Below are experts of layer 8 (counted from 0) of a mixture-of-experts language model. Rows are named router (the router's row for the expert), gate (a neuron's input weights, with its number), up (a neuron's input weights, with its number) and show model dimensions 0-127. Each number is 128 + 32 x the weight over its row's rms, rounded and kept within 0 to 255. Numbers have three digits each.
Before each expert's rows: a language model's description of what the expert responds to. This comes from a sample of Wikipedia text that the model never trained on.

# expert 4
It responds to: Articles and possessive determiners opening a noun phrase, mostly after of, in or to, such as a, the, an, its, their, plus following adjectives like primary.
router:194158097122092169149113123099194156118124150161119114100157141163151166120146160129123153196115179118172114154133183220133183138158121114088114068144156170092119124150130146136150125179138105194139130145101128174103119190133121124075174175099174137101103151169153182187128172190194087104110151059148128131113137088099152085120134168111131098155137129104136148159115136106138154092098
gate11:117108088165102165190109149169098182145139080176098102131126115137134131150184093139070152125109049138116147150105108122131148095160195173084135131132108089162095151148115127137133153097113077150140080164082183076105120147156134095126097145170135105146180049165160095082109147162185201140117169140111096120172158127124155162101132201115106076177120092090119121157127139127145132163107
up11:121089093106139115144181161124140101045145107136122101155163163128116153159148141154118142187165107084156100127165183137098137202185136073127163091135198187095125092147127076135122136122129145077086120080109113124125165146137129063115168120157151164133087095121110100125069123129151184078106182114177163129094161139082103129122125091123131114125108116111149175234089135135128080116125
gate12:216130128121135110122110139117172112158129143110092063137121111156049156136108172097127149082145121107136066160091102135129160164168159129074146090097098110081081164163108108179102109137166116091169133084096143150094068160153114057184114133149170134116140125166095122155098151129072175055138163132080112146089152114112119109110115134133078117199126095108099150161113133102132143123206
up12:050154151105154116131139169115092114185114139155124119110164126141129112135127075156134109132104166189106165170121095091125157091092103116158114120118184086164133174098078121067159155138132125126110075184166155114075090134132136214083128098103073098141114144107132133115134120107148097191156162159187123092083145131165058155102095133136132143091104176148101149158083174090113062142179
gate13:094101111156129072112124084121151148083192129109080120089141104115161091152153162116150096143165157098202129091113128170139112142122108150154108152145099083158122111164130142151137065162110139111116206122088126149120085170050117141163097127165193101140084113139105131118111127115161126117112196089146148157110122079145065064122122140173146193113178144109119164074185160129068091113172
up13:119147172133146046116123109152098165173098043141055108137169101109162157162134190115139167142149095116124152152122149126104168191163165137135087107156100102130100169125149164122152114152149145157137187164148144144144193126077154146157164154154171118139057179185132102151113148108130142144110189178121139134110104112162043132132078108126151179112138144129093104091108132098123183181111
gate14:109097209077084102130131161129116113156155196089197170227137119128137140171166142085133165127134085170085128187127104085107086100139141094102118124121116064193129121114121184125169101139136147204127147171095139135102151166142145081144093103121123124050200114130163133119168166134135164140112144134156103164143114159126096131105144164132128130133128157143141110109157119195184119165121
up14:112100117072098130170102171140075131145098160150095145174150148162145088144098122128171123131128159123140147129150119041104098127147138120094091144094068125117099090161091123085100131138103115127108108191149162141117147058168134083134178103114099150074159070079131135143131106173155168124172173117097121133149085158136065101075164202202073098113142171081082138149148121115121145152080
gate15:124143125175114097117110094119152143107118133177203118105172168132132223135114129115153126171129184092195191124121048153095138159138153140150137077176117173139109139144108102131162143083165147131121173120123104143133147087095097128078187064147124171111102143125131127160081130111132150127089149066051096173164121178124152117145120075149150154089122122194152148140103088122180086142125
up15:156154096116167086112169124076131091130133174107110103078129139075102161120150147138105190061190125114141119060173157139073138084081159085116134091097169164143152143156100110162166161135141147119083125115116159122148084170122146200102156133071112162057125086138135114097078137169095073154149088097129101200107110127174129145105172125082123138084156177125127107172120121128123083155142
gate16:173131085122100135144140123124151129128145147211204166140090124134156127105153174146082168131079214119161096098163144157112127105153154112137135085134125133195133119124108152106166180097100110110111109123100106125120204129169100153084135134133144143179149165131136081140127172149109035099147149166088193142205105111143198100140111202109176120122119154140157131098109131115159171141105
up16:136038113129153087116132116102075147121091130112115156086145111154063114106115133134098196079135109224176146102098152139156115165137144108143104137125146163092181152109031123118129100145073163124122133112087171136107171108145167106134134115207153112154098135119135144155128150140119135127123083121086139069115131203138143132177062065141088096175146180136160099108149146143142111156152
gate17:134161136122065127118084123151118102135177098069165153152110173076109141165148098136115097175173129108147161161142156113113119110079113136123077172137153109143109083166145067025113158115126114091148133120128139113103188220123104145178154101132092150135108062174090097141113076136115083119119181164138141044113116134134137138080086112124073120089125103123136115088091095098122106139178
up17:121109088150118112119147089106065140094085172107129133097169125096087106139167150159147117130169177179199129140121139155141168091097160176116150120113095122160063134101154128176144117164169158162133203124164157104100044132123149074094104125164170120131130142061142153131086155149093130096144124113166123081187121091150181114149185151131104135123116124153165211094178135102113135064131
gate18:079155132073203177125170066173146154116114143123108118126122117083129187138167133154180168133152101152119094097200169168143169099138066112153118082132146149165144134157106164106098182140120102100096146203115096063177094120117103146120148142089163111083076151122141168152143077094157122093140093115129159121198140151130124157142138148180139119197166180089097155155126132141105138128102
up18:113190097129117092126115163098094093090117123164152134136132125163122133112132148096142107087122132070128169097071144082142126106149148155143120136168091169121065174122097061139176098130080117221102165152109109202123116132094091154098087135132121175140129101120110138156127169101075094222156158128098132139145053091080140084148168100078126126069118138128148074107094101100134098128156
gate19:138145159095087119131161101184125165088145117105135118134183103124126101107089102193119070140126144086151147155142129165085129174159104124210134046198169120112180060102110137151132075121125197146112153164079133097189126118077107114127071153156110110168102084099139095088086120139105152164167127136181112123175147132123123125079134147111073101155127076104103146126084103088120139164129
up19:112108097170160171088123178138152067135152110100057129100122154114144143148103102092076140107209034200123087147178102102129091069109136133141116160099121181121137184119133124112163125056154129074120109115121101102122193078148155130153159130111088133167115120146124114166126104125173154148155175109097100118086150153079163153094161109162166144082173140157090088159125109178130127114129
gate20:087121192160070146092118178100101126107127116074161144111104194132143104172171122120123120140128131210115109170155174169136149083126083101060136070140090096118141145163092075153115078139164120106170061075125118097157096112169123106122152087139146126109114141179176185119168151077122089075137114132178139162158154081117081115110120121114119138116121101155132097142103100125133111210171
up20:089127107073144143156179121152159144155138155146157146132093119123135147089114057136126153134095132080143116087042110064154121157129127093133066124087152112137121143126157193149175074133128077105111194140129164130186144077119132079123130098105116068088102132034146137147095113209172096157088143091080159073135095102116107117131156148153121103089102144140099154120147101179141118111093
gate21:154188127128133164092140068087090180117104168167125145114135129149153104141132112139099137119164163089152111092052158166177134043155126097136089090081130132129155089103148158115141128151147194101089129084126152203153203115141097107113149158094164135157154162110137122152118163189149093086104117104086137096133151142131124158154130126089098119128036137094201121127126138105180149187151
up21:113171089164106128101100125129137112111117148146172109162126142135156091089129175136082126075122100117145111125082209127139148088133143116178113058129193078190174146114149130124171101160109137063038107147080113128125166121103098102126101069157070142143106118118168122137137093154148164086090071121133080155099159156108159167113090063143082175086108092150134137109188144136098099119118
gate22:135137091156175182144159170076159134028192111191127097135114105067193105122141137100150181085105136099093163074131083190131146128173097159081158116122158144086171149100089144123109128122098148157174116088118101084129081093132084114098153123105118159169096108150117138153168125087139113100131135094153127185075145176095100104155131113165108118177127118138109107166160118089093163158107
up22:091096148111111143117139131126091140140132081125092134121171141145061145118104111081134132068098166149105131171126175107094214131105132096064107114134165120121116137134088073107127166126145149169144178177144173106165172097105124182147075113122109192101129134198141158080136202121162136080124142111182121146170136137148124128154084119109131178120126214075169113097107180132142107089177
gate23:107104192134093124150061154078100104101115103124099128119165166124110186063061097145155092139137089103148087087182150132135171137165139118098150097158158151101132158143174130121146187113103098135131117112118110189147143147106187147125128129134126129095074123108097087131151100141059177154126110131071096152145127157107151114126087175129174180105113112166132071095115076041175096171176
up23:122075078121157116166107119163156122120150151146151131163064171112109141152092064123115120115093158182101153140192110122123164088148043119052103050113128200103105186143100154110159155095135127107169175192121131124126076119159102165133143131121106067107148115113107096119094157128115164193133122085146170067122113166179095131138129125134115135108102149104139109073199143145106128099129
gate24:139079115133092070027117119144153132177101151119140138128161169201091102107140044139121088100152148136121101125096107174165111095170146120147124132172141130111165099129144158140118183113087124115082141156109096117147150136070133106139129123154087151111080107143168110104077153165167113160097163081108203079073085134129107143135113184083140125156125173197131132123142113108152170177070
up24:091133183123112074123169103124143151142180153131148177105122114129119137091131188139147128138151154146091149134168110118129141163059144126137072104102109152134166123083151180087120130188109102135054156158074195118152201100122080143141207141126087141115141142158118145116094168091083091111105093124061098156132115119182134113138136097104014118134129141137136175169115085114155103150096
gate25:109142121126094075070177155112131122130160143089160165131116127061212154109178079159109170102125143151171098128092092169130068153124132140101120158107176077107055155136181150164121132176131126143097154167076148132118116117146083032135158131137113134170154120173170177169147146161155122112140130144127103165169188132144122154091175151136110120118043096100106139155182118133119126113135
up25:126145129103161145076149158120117138146141165140130155110116113136119087069090166121161160063124138137157172143184162148157141110126084117133136110129112124090105075166103145142153082094159096156081122156135164143130116128064142138124087155192167173078130181074145092199113158138111116114132148098186078069130148117143134162095135154087110068178162126190236117133107149165084101111131
gate26:090141151140153106139103146117118125123066151099157138135143151096137202124169163148150196098118089162176151189162112109152116188116189120197119160123067073149109106133120141140173078136096089130164106059156155116110126141112154149127093103136132122173132163120078130194103119141084110122088103120128115170149178156164098172091149131063153075093140119136124160172152174188155074096151
up26:136165084133143152122188151123109083117157072089176141129144100141150157094127111125114127052088143165074166173091131133091119112121154117187140147114095095105107164152102122048117140146132122133161079111195101113071142156148124129148133116172134103191126107132102102159170093130113114134084060112107086130140188126152094161227078085086100128126180111114157152193165135140116114103150
gate27:176100147112162072093162124078110128075087098134154125122091124127093134135113156167169049132113166109041151073156167135131158186120134118172115160183140119165131111118155123142090083133128097152156158140147173085137096164128187108063121131136103173142093149140168147146156158164109199063108160101133152125104088153150129129094141150101127125115079154108083126101158085118053099074102
up27:164190073095125175164135124076126193179184132130120149105120082034120101143082184142099161116126130095126172136071049130123120070179107101127156167118123142151117160159158134165121129128095156116094071134134073165174165137153145152193134140151098130130094103114092079148128118119140112126125122139120139111142121092195110136111070108132103130224145120159137109171088154098144150151123
gate28:166091158154114126172120105159124121127107125123177141130149197145103139086133105138223106080076207175153110110093116124162119135135156131121091128158135142150109110220096151112191095147162141121166109137093147081135171207111117138104157073121152085121168144132116080138076104090154078116153100100134099139121113121141172151150143115124166058159134177113145154153165179165198133127151
up28:069182116082177105123114137182159133113151111136174086180161062100135125196106154111054137166170087140099093118165125069157152103105190104124128112094130110140060101097157112136084134160112117054122160144113114128100115090142120132095133145159098119129172106114121119086146139143102184126120179128146121114143120144131112059147118122151098161116111094137146102146111080087030126084056
gate29:145151169094147181136145128138109111078106129128105122129097084125138153081144130120106196106184120139173118204149106104094119139160161104184130104109100115157177116109167134131116122141123133155111151119146106185143113111148148125125125087136120147157122108118147083150131081146179095088094151099071152130005175129130070168147161098089073129091121093068168165158170183077176179099133
up29:145235140099113155122145128140116085083135121104139190164116132189158138192077060183082152130083080120156155163085129139132120112161132157172087132138077119106152129104165165181096102142177182118146117149129114167082120156082140149163083079129094112137121099105124092153155082141110095117085110141125142144134113185143090143123109105106111173078136142125086143147084119105140171097212
gate30:118095118090141108072118140115083125158152142146169089138105144157097122105109137116075095162133106143208148198143149145124144141164118113170083099095122110108178169098176132111142172140147170175102133172155110104100120065161139147067094128128124077144070120111194163163183163126179083152082079118170123127118138137159134108216114155108169141111181112061142097090146123123164146154166
up30:118117078143123170099137101166118194089122157038102190138077132175145120130114079094140113163135085104122088190202131154160030098120120159151151129112104147147130122130193147135126153118096118121088175102078132114085079144114190098099134102137212177136099093139140137150104145169154130098105110114112107126149139136158202171141109103174123109173162101099126142124137124109130098115171
gate31:134176137127134196160126128148101156107133128154120061136136092105123075124115130129098169134154080187098124085166180133157131141158187098125155124091220134071121135129133137140118156152176127139094138099081092127159136080123136088180219109158124179133135085098108073079111092126111114109071100056151160094114175101133175206115126154147137083099116127113161128096135159088142117125152
up31:154127117215113083113153127088161133128054075201141099079145077168128167200076140145164117164114135130173118156119100092099140124151087161091168123144078125160146161134132122068131164135135118115125139177165128132125077113142101194074108163145155109137114175076121110119089128109079150170184117149136108108093113174135088099175125079144140176177102135146127149156079096159138112170105
gate32:146144134143130132149158120123085156098112122110147126151112066153132124175146116117133082154109113155101127135167150184197133113129076204158112162153134135136193101192132141150154136153134135100086048164105132136141143124121098099179067098111114141140118154173118153204090111149137111080160077181149154132135191142110085114078185110103153078141130141152139203108194094184177106121111
up32:142069153161160126104119130085157163106109123125131073118134049134105130120101153150158137114180139163112100114147132139110140145085129183127094128139095173112130137162114134158150149140134057100147035105082129180124142092137138090097120083193139148097072212220142141134058137115085113093132120124149158122155104163086133108109150172105159071120079091114090138142143070132101101128082
gate33:108178163144101101121116064140186116123055184175103156141088166099145112157156122147102102128143112144167115077176192102175150171187123140155163135133100113125141131107133133105098163134085152218115155147056114155139134160111137144148181112097210071163189135156128167123091083142147170087145117142147079119159124149160149098097106145121111174140117077137126119091140182128108110098162
up33:181141119161131125125175072159127141108078169139093145185121128136162130162174122111079177154062162138079111105184139138138108110141119110155145124152092123135157153103069158140122125133072151176128133138102134112165204104118106135117110089037132130127254148178177174111143110160082175082124104158125085148130127110145078108107120133132094159163115123101174129108136139082115082102136
gate34:120154127171083084148119138155149162142194140176147139102106104122138126147139164131108149140113142139194148127100151192135113139195107167112121118172061147162122154125112116108095141165076133162082074128151122149088084073128120176106130193077047132160158199112093126185182136152130118115092158113120152192148083098050167134106118104128092107102136117151145142136119110131177109194101
up34:107104106144126168144105139143150139169174070172128143098111123117106197128079113179141121132151132098112159142106156142129099133145196124169082120128069109114054228125122110119152135159116076137084223126161124161142156138133154138146146100110056084120155127094107131079205121118090175142113199126150185166130126120115142118129101147142104120157105107080139132125128039103143158132147
gate35:142118091137153089110170161166203144161124098150092116136144108102192160133114124136194123134136179108201152118060151092163132110131073155150143127059141175126122162125149179119109134116149163158185096092129137122135177131110156108079113148078176180130122144167161091131124129108182134135167057088110104126174132091206152105054146115090119151107122168083132132065120135098143121114144
up35:056051159097127134091137177147150162122121146141157199115130094106212159116140107130167125135100130149102173136147125097138116147099123069138163119124120152137125133187087134149073121117099079116100201190127122137143098156147148070143113177127056133135173140136126111117132079159172156108179095123146171149183119114124176114163086195135140151106123165136081158155087054103127136120170
gate36:171130111134131121093147127133124060125136094101182136142128156106064155197118132149181067114116138096113127125119167133106122115147135137108220126143127074134078092123031087102132169157156159119129140151149125138106157136087102168131162196101154173095147046123127150135071106147104137094118132154123135128115109170125149129194138154172106112145154154128115154042121085095188190155130
up36:161141138073165162053084160117149104079172109143126087082091149117148162135142118159147128088167091086135076193144177180103121140083201131128128106116126071128177115139089114164148115066126151081111079118169126091130128151113158126143126142194177134142196140073119103150138112123106144114091142129116074165101134127123121105149153175109113145184097039150113109108124057141141129090124
gate37:111107117117129076167146080141118088170092108115120116108138163144121153134129122173093112059117183103142165158142167120082140061074124084157088080107136146150056152093178132117082144156116086144124078108088146092109112163148136132105103080108096104053118140102157149149095160113143105102148082100078129160093125153155121129110021137106131124125141142077141085161150159146140122178041
up37:173048106149126119152134112135131095176098138123075088146112132110126113081124121090105167180108179076138181195182157166165090105112117110100070163135101153078159105165124166142115092117145137100083093143130138133125071121067174173161096124117103109124154118110111161136155118136172175147154140115098177126097129178134169134104133075196095076157141153084090161158197110088172152122133
gate38:129075138132134085105105086109124174116088109121133113121110080105162093085096186188126123196129191111146159130125166139168117146136090115140086116179171115195135119107108122130150177168220122150168151147128129143060171155105122087132096110160164104108133097171091064147116114161148163066125119151146125071185096124126146200112073113158095071154103103101118104144106153151103135159141
up38:156179170132109175132118081127128106117113114103129107132073102147091087145159086122119132147136134132155130092123135158170090124093154085153134179125122108178117112152108131177094132106100183127093118102143062105100065064128095171103153151119073200113130108155143068077152182178037142088110133143120150090172088118059146101117118176128134085124123175136169143135143137114165139155209
gate39:091128152174146123118142081103104114133170101079132167062104160148105140158155134172126157152195170116130106205127123174159127136108060157146079110062123133147068090115127186104142081134148081091106170097161083132046141164104125115151090133148160121069131068139171138104141139169110159098138129100141149123175109124136079147110160091132168086157076132110120151179138102138176135160083
up39:134087141111134121150056145118074132149046104145108110188145145178084119121158107075068139152123160150157068100087085096092117080193156105113121099096109123133140150149138130113142120082091060110137131188113112151129110117139110144103153123130119158152170185150095140116092072102102095164111176163119111083147134145105144158117151123151083149134126192182200041114092143114075126120128
gate40:156134112156157146137129124153154159092124114129106124106069129121091121139169143063178093114120174128144147093094155215150088192087145172176097167166109142100139131135145163151130172129159119137096093120088095131123133100112142114150137077149127086175086188115181173158049117104104097129084184150131066183150091141134131173145124089119125110046158093087192134153111076125148148119120
up40:073167165121160100165133123088101136139121085148153136103177118145142129126142205176100165137063174092114126147169125131141142074121101146088068156085117081162133116144056091105160074141135169167145107166124175171123188164129104142118139126110136121098094118177146133115114122183151159156174115135135091111129196149116141113118123141062130100109097193188046116121127151133072118096080
gate41:102117086159094176130092076148133120136127165080093120106166197154101110184095108095103175109057146121138097173136080162096120177164151132085142136134144135091134123175098108119095149125171135144134121121127122142127098113167083165081082070054127138158155096097148096158125085142200037072112137151129141141135159128112140090115163149152124178100085173132188089145132162135080167138112
up41:120094150095147125122165118100183123160112134053120175166104190134131122113154116129157158111096141052113143155155136196131092151140194133126069121166142172097119148172136165107129151070181121141151091129076171146185162135167123137135107178069088097164130086163100123144066126086143122102165132136088127128157093181174155108086151117065144154102112131123095132119136173132144127103216
gate42:135128081112178112091135133135164169113098134146168157133179093137116149127178109123104173140156157113158128168094136151102135140090179099123101118176065134183127062086131120103133167165099172150090075130073158160125201109134135046087181121099133140135149124093150099180120162069165124124156138144117099109065115133068157215124144155124132104156201160157130136133098109080125133105111
up42:161164104155178140095147119149138103108122101079163172132166142149108106092166104150117144112145128189100087092029016133130136103135157172141086144143110123184134094151147120104212106093078066157139148066141142152158121140102118060129093143097158150134114134152125149129144183126126158138150114123144165133115121126097181142106141101089149125131194211104107121178091112134154099147142
gate43:113157104101133162147097130096133084103107123109132140168124140105107198123199108154093125149127142216142138153102086147097147071180082175132107125130092146145121123124142108093183200166185154164159137156099090130119101073109154119208127128088197123073123150137128159181192197103164141163091161093130163114109151122095160144153117105120149127107117139103131125075120201170116146118128
up43:174086122148149102154107124171106107101189106130121130100132188152130121116073135146153165130070128146103158133137141205176115134125138135102110098096168175128145065104109087130090095084101104100166095125107079130133086110125172142059100206204162119165165104143102115092086140126099116142072151169177077104099100170120172174208144122137105121119088137099155133181155118129127161101123
gate44:160122165065146131157054132141136149143119127137069173148085127139164168098081134079175152120133146131153171146129130167138101139155153082115132148184155192151105099153160096105131119173148128162146131086133103112163125118190078157131094150104103085134164126224121126097165084189162100109126165121112130119132121179232139140116115129156173115131048134128149176120151175153144132176131
up44:137104126123121095084152172137074132164118140163084092160126117128115201087113149158126126128078152148143115127122128078121138125141102089104116161135148196108074163127137133187105065183106105126143073098187139090128157115065127136071122082102133117099078158148072192171148119181091074162130118098120115105188099138235130089135155139151112123095140106183121188136133116138115121128106
gate45:139148129104118120088136076165109145108126144108136133159118162160155135179105158110168082146153118126190097127142185138145059167155119144173082104145144137076100106128174107098128149139148160192052152184114106147206089095114184146100105155137141126088125134180121132170116147163072168143149143165068121140189134172131106112142222076092075134084161136142122152109090133115146102094135
up45:112097111148086124151129116138177135160098089127096140133126153113090095134150110179155138173101138164159157120140146148111142157134113099121168086197126131153144083092168116140138124145112132134126188096087163185187111108136126100040057181149163102121090105141188163147103112127100103086167115152138174071134098146143132085071190166136135101095143138164174226180138140118180095103122
gate46:105092163164135179080091144076121120166052147147134101172058144167124110150111135101124105114072131207155092140168169177107164166107115101131120125166116190084108110174139152145100142078090131144152162152096132125175156128077088100118100150150147114100099123095134173099099083175158104104109125114133131170112148168116073182096153140082111076193137141116106113091134093177171107106168
up46:098070144164156155091134147088103138172105149153204118164070082122110108127125148182090090124160067171188084141170141131099095165111141140110142160103110148124101155158128127115131135100091129162149093168156110113172183102091099136194105164138145117035103113120070162119113066131115120109133175114160105161172148216121078094130136152087122087181148140152116121150128099151097117152150
gate47:111102092131106109129063132134163137131126132152160110099091147106131088135114080127128158097093138097153163120049092143133081100129147154051144112124200112122091111137086116100182085161147117129148074127108040175118106200133082126106121104101106111098133126118097080131155127178120118164048043144079154108099112141109130173128136103110150143100182076122117071189123169107129119159137
up47:070122147122130120151089161121169147162155104107147192068138111066197113142117119132114138170068115112158126116147114112116188124121109096132152061052146155120138137126145143179088135059116121130128104100123160124156110097082138157079130165147121150116215187164129098064146136134128096106127122128158119085155168148153126124093190060175173152190079077115080122116165131150142136109125
gate48:146149146081150131105172092115104155161113109126169141113095112154135152130147127196166175120063105076065065152098144138168148191156116090111147086157104146113132174138108170090132128136133100156100095152162136101120147120145117223111165141102129109221097137146059155143201085095086128099109122109125072150165131116155077072108151107144110136112075144085169148115151083140137126154106
up48:118098108132111069145135145166069155111133118191088197131146118081116149133125139051186115079128134154103092131171075118140070081119169122121150102180180057183099114144151143161122140158172152130143111113149132138152146155080120091120104129125147129027121126144194117173117093134132147153137120135145119114059114123075150157131081118097173110122151146070107122130103176175145085100084
gate49:115140180109133090149083151117147084051110117078161140140107127138100086202050135092146154136121112139097130111141163168096157108102166179145118154142150115148106162127156104163091104100108167089189111058113129157106129146209105190112126100072219162163127137126118121122116156119113127110113161182116115101190057100125135088185113121163124128156116112129171142140069114152130111167132
up49:080057093130155103131084153117156086102155108186102157140131086113124128181104088076105157082110108102146093127109160151062137130154153112113154140097159139118144116075131122112085147136137136108120162133107136168152114132115076184140135139092177147060135131120102137109150172127163111080082127139074144036066099117180104183104137106113134191132107126187166167083115101132198070108117
gate50:107070109088114129127175110185096071176108060072082091142128173156165127128103124135113135112154134124090090131098129132094114102068144113146087113169163130187154138143142137128167144112122141157061113093168120181112144132129090113151090138151158053098115144087154140102125147123149150136164135098128081060100167162161111089178189107175117122096125208138156172145170176105184133096150
up50:128151163103160034154140152154125107092166076151144114217155186136161104128177091112141075130139136166090132095150060148122094113120159109124124176151173095152112148135103122140187127129134135054129088119085157067182171134130085050113088187131181134151113122129128107185134128088155130081124145129126153129135136121153146093167128114178173132121142128114186101116118153105172175139088
gate51:116133118106112146140166150141161146041110138175097158112149073141084148099136149160122132118117146124115117141171149142098154123164037127107143097127139098176167039162161151122169133121081163102101128100099136084113148174073105095106139191116129083085175139106091085118160139113176083120170213106144121171086125144156094171065157170144096133162108130127150169128149138090129124112064
up51:140118132113068086071139081116133129084113164093126136111176134104090175164160107137108142136108116152128176108119134086120173105146150180074167109171156158134166096123100147100131117126197102127140093145093140143162122149105113127169119112094084129121069154142135137099165099063194128152091133174163142102059124099127091165091160102124102136091122178053139084131104151042068102106066
gate52:136102191091143149162138162122107150134140133133116104156142086110162143137123173167166137145199096130112158156155130093123100151129152149075150126071118079130047149151147157112075087157127049086067125144173124113103112142153113123118099152129126135136165093170158105173138107106127129070113085177121077138092159091109140098128121138093049066095119134112213152090151092098186161155173
up52:137096119131191127144124157119126154109180099162095147161126134105097125077176148147154118093169066149180071136067097089138038122109072127154157196082104102113103136102107126110142058120166181069052140105093077154136143082111147100115162134160155152077143142166155132152144111165134125080134131149125113121138144092114152150151097147136106122102137174144157125177110083077122137132205
gate53:075100171120141146117101139101169098155117158193092137112100126115099146140116109152108127162127065110141144122161156086147124114157165096125119162070076144141171132094148158197164162144133179133164152133176131128144163158160208115145114094175115171075115145080216128157169127121160135122102146078117139156122107153076101101138131181187144099102128133158139090080163117192107089070071
up53:079171134058151055125121163119136158122128142160144127169116141167101148128127034128147132121150133093188127124122092077150153138156168131124137117139090150135114131127113202194147179151149168162132170120137151150114169182137136090083102150178085148075152160145182126129123097138106135070108140181095089208126100183086141081132106100110178077112136137114138122141102107155137153143052
gate54:068095155131076083139075063120131174147087165170148110143104115127132137132190132167079137107129152127173090134070116124142106124138094120110063082159164187117145182102088124138157205164113129161130099083096090164137117129137148128187114136130120120121104132128084131129048147115095100127125115103114109123180136131091209073108094143124123107200128142172135171063113135138116113126198
up54:093157152158155155181110104146128134152143174094129086163137097144119097152179148101118135145116115157158168168024124099135121160122119177088127117134115121153122110130150099138161185079162168165155138081107100166175128148104156139118113131079201110119116139151077143107113101066130147052130147179124069169135114138137197188136102099085110107170147067138136122085131128158128154089209
gate55:109076107133126140136133133160149135108155220178126141162101128150166110053062212132073134104111091155169144122148125172158130031163159080189145086100168134185172182172131176136083167149118098126120111109159144096092127137112101118104126183118149166136115126114120117133104123101167139135124173164118114134079154135115089136150133154177102164135121137121148075127116165149149053107096
up55:144088112080105189149092160085124162155162210138142126126143150109134110127152213109155162141136129136118151136076136143177136050151152168138117140107114133182157150097166149134121125147130114187123155130144147021159194112080173137125105098101088116151061122101138080124177160173092169099129172132104155154140175119117150090075145092131077085142093129128108170088143104137105123102131
gate56:131093124132179078114160138134144146151150109114118132152074090170111041084122068128156115124100141116127127091169118124114086150149104173105092131124167117101126117085191143174144101161179112109117113121146133143040096097156099124158098119136139106099159216083181158110118083171113135125097060148155099180126116085106141130114114121145051199111128151105118152129090099131164168094198
up56:098078048124151142100026165114096141136103125153112159098139091132056115133108137121133103101124128150109124086201144130091105176086124088130126152088106117147128096165149111177144133084169114103133082091120120093118104156129083163132114128141143096085171149084047148135142147146088146078077138143142137199153175113164118167155164075163148169137153127138158117128174185157182164102148
gate57:143160097085180120134069127090143159116083097077099161137152129117125183116115151127143136129157138120090124110205146153086141086110100125107177173147106076100081154166113155142119130114112175132150101101110137141138132110150110168125122111135175114100106178179154151214111088117145183094118196134087152209097141142121166122100106073116068121148196192135092165142165110143189114158148
up57:104096182155037146087174117098050115136153204142093080114118155122103125195114152087114105157133105136087136160115112163160101095135102117172096104127136157120145129103136105121138182160177108188101190136114086130133109174119137168152154075157117118146142128167160151060130122161148142124155134128187151141086095123062123156147109141101160196153079096137100066146093124099177125109149
gate58:104181077067164162129158136122132113158145103165201082064057146105107107117128140121081130161110127047134111114071160127181131109126135106114102086127144115151079162168125142133138109136106116106140110174097120125062184134142066173114047150110120181090169122084137106151112140129154126134115044062092157083121123122100105116131110130101171118061114096143141133118135151139191125109127
up58:153077141109136130131124110130127126146093143084154172131161133136093102142132111172139132152144063147123149218101132146139115140143158143084107087142119192079138105144131140095092126154157140120097107029147119080206118115115142129129123120100172103061108169174154110092140169173196142141106193094117106166085111105112158159098135176138156087137104185120103188080177167171144136140074
gate59:137157147164169153099110099155131162110160126147125130072053168115122107157158114082097135112182120127142119160196156190177191167139146173167131142115143107143120128116154157132091148152126135174162107055143105148082125159125164095062165136145092128173146144114070159167161131162170133129136120106114136093188152107151092128120156201087143066193155136092175154160133113136130190082102
up59:129088170105104079088079165133114075142122130118118128102111161177122128115120126094086096128114111127121155158134106145134156144112104163092095121113107099117134188152165100084103157078114130139213064122145107174154125118103174094140173170109103152088117163076050118161138104118126114147081130068180133153140089171113012146096091125154105148088121122100180102094133104204139117153144
gate60:165178111148178123154140141156130144140109074098097126124110162126083147148122157116136135134149152138185160123144118080163112157129168081157185174137113104106083188126141175137076213158110127145111097130180125159101106127139111163138171118105148164146179100117165155095177154187196127165152160151117130114065111062073157144093122152134136066120126091160119057105134125074075139154179
up60:114155108091119159142069107171174111180130148141160138081103118165073112177139113050201140173156100094142070118083092101096168165099131144184128134085154177137116140135081137086130166097106151072060129156135084138143168151182111163093129151075152147103192135124127135065101060151120125122137123162144117116145116155109074161107150174153123072148141146115154112139109146152169109162157
gate61:098156118077124138094116127181179148134094116116118133185156110176138137107157131130134176050158174076172143172172090131152120119150123124118180112193105091146164126147131048139118161141072100098132073155153141122169134133161101085176111142174087094141115119081140188129138139100137102101134132094146087108128109127105129098117161139079125152130123210170110181222097127081153118110083
up61:200097119174110153090096127051144108191105094100150123070140149148121144106148160139135082166094118158117136073151118165158136199104133113112086164125188133111131123093125161083127125137136169150122095106121118158116165155109198192179070149168101134147184120129104126149135145164104121129106172130178168112067109119157148085093130056072145108092119150155120123091041127140106165131139
gate62:148145120059079143159076080078075171117138136106152107175143104149169120118139121123124138203177120131135157067168160178081182142123121085148118169108149105086152101173091186090116153123164148144177120163133161148100115130086091138140111163080174110064115143119153155153153097122117169092078171117145151136137115105157124174165119161148168142158215090093173103096126145138100094147165
up62:150088125112159129109188210146184128142170158171082116089149127117144120111104097088184150088098142154139110114131166116104063184137116169157087132129115107151139062127120109153152124108103121131190091097108122126073123156076137121061140121161107090164205173127100157165126165173134150093123152104182119118165130165087138120122153095089120130206120124162094179181131102116100110151067
gate63:123092087121135155104151057169129110138130137080121115079148151135095085101105126186107155121151145140132150157150053132098074073177102158144117164139091118130118153165117166118131199201164109114084194124077129148093133112122194100124119144155187165178188096101109178131153106130180114106121141151073119086069110144122148142178109095104130131152102156069176104116139099091147167106114
up63:125141161154121128146106054150052151115126171143141111133104155120109218089174093116137105125141128083123127121166120108139164178097132143093108093114215139073148176144179110084162115108122108098159085157180108058121137107140132110124119134128142054104145104105129104150081121131118147151087110146181076075131117094185167081185204110150186148132104132161135121108155162136130128093095
gate64:168154134102092108120118161129161191135146195090135078101140127164132121123148102101155122110089118082130088155123145162169162136088097141123144089124126115106086064124131123127114147114111138191148049094119175138121153171071065133154123127107167112162100175094121179161100157081139151114125084112181111179176144196157148164110163094153163056113144158126144162136129176132128166175208
up64:118130114137150127095145097171130157100150106101084066146163158086147108153147138043137149165165162136138120128144123115100120122128057082120129156139085152126108108134115128159113151145111181172082090125082165020142165094090134122144085123109028163115112116128128131187108154097143111112124078155107146126146139075122149101157127098126145131086115174086159154124179136124134078018114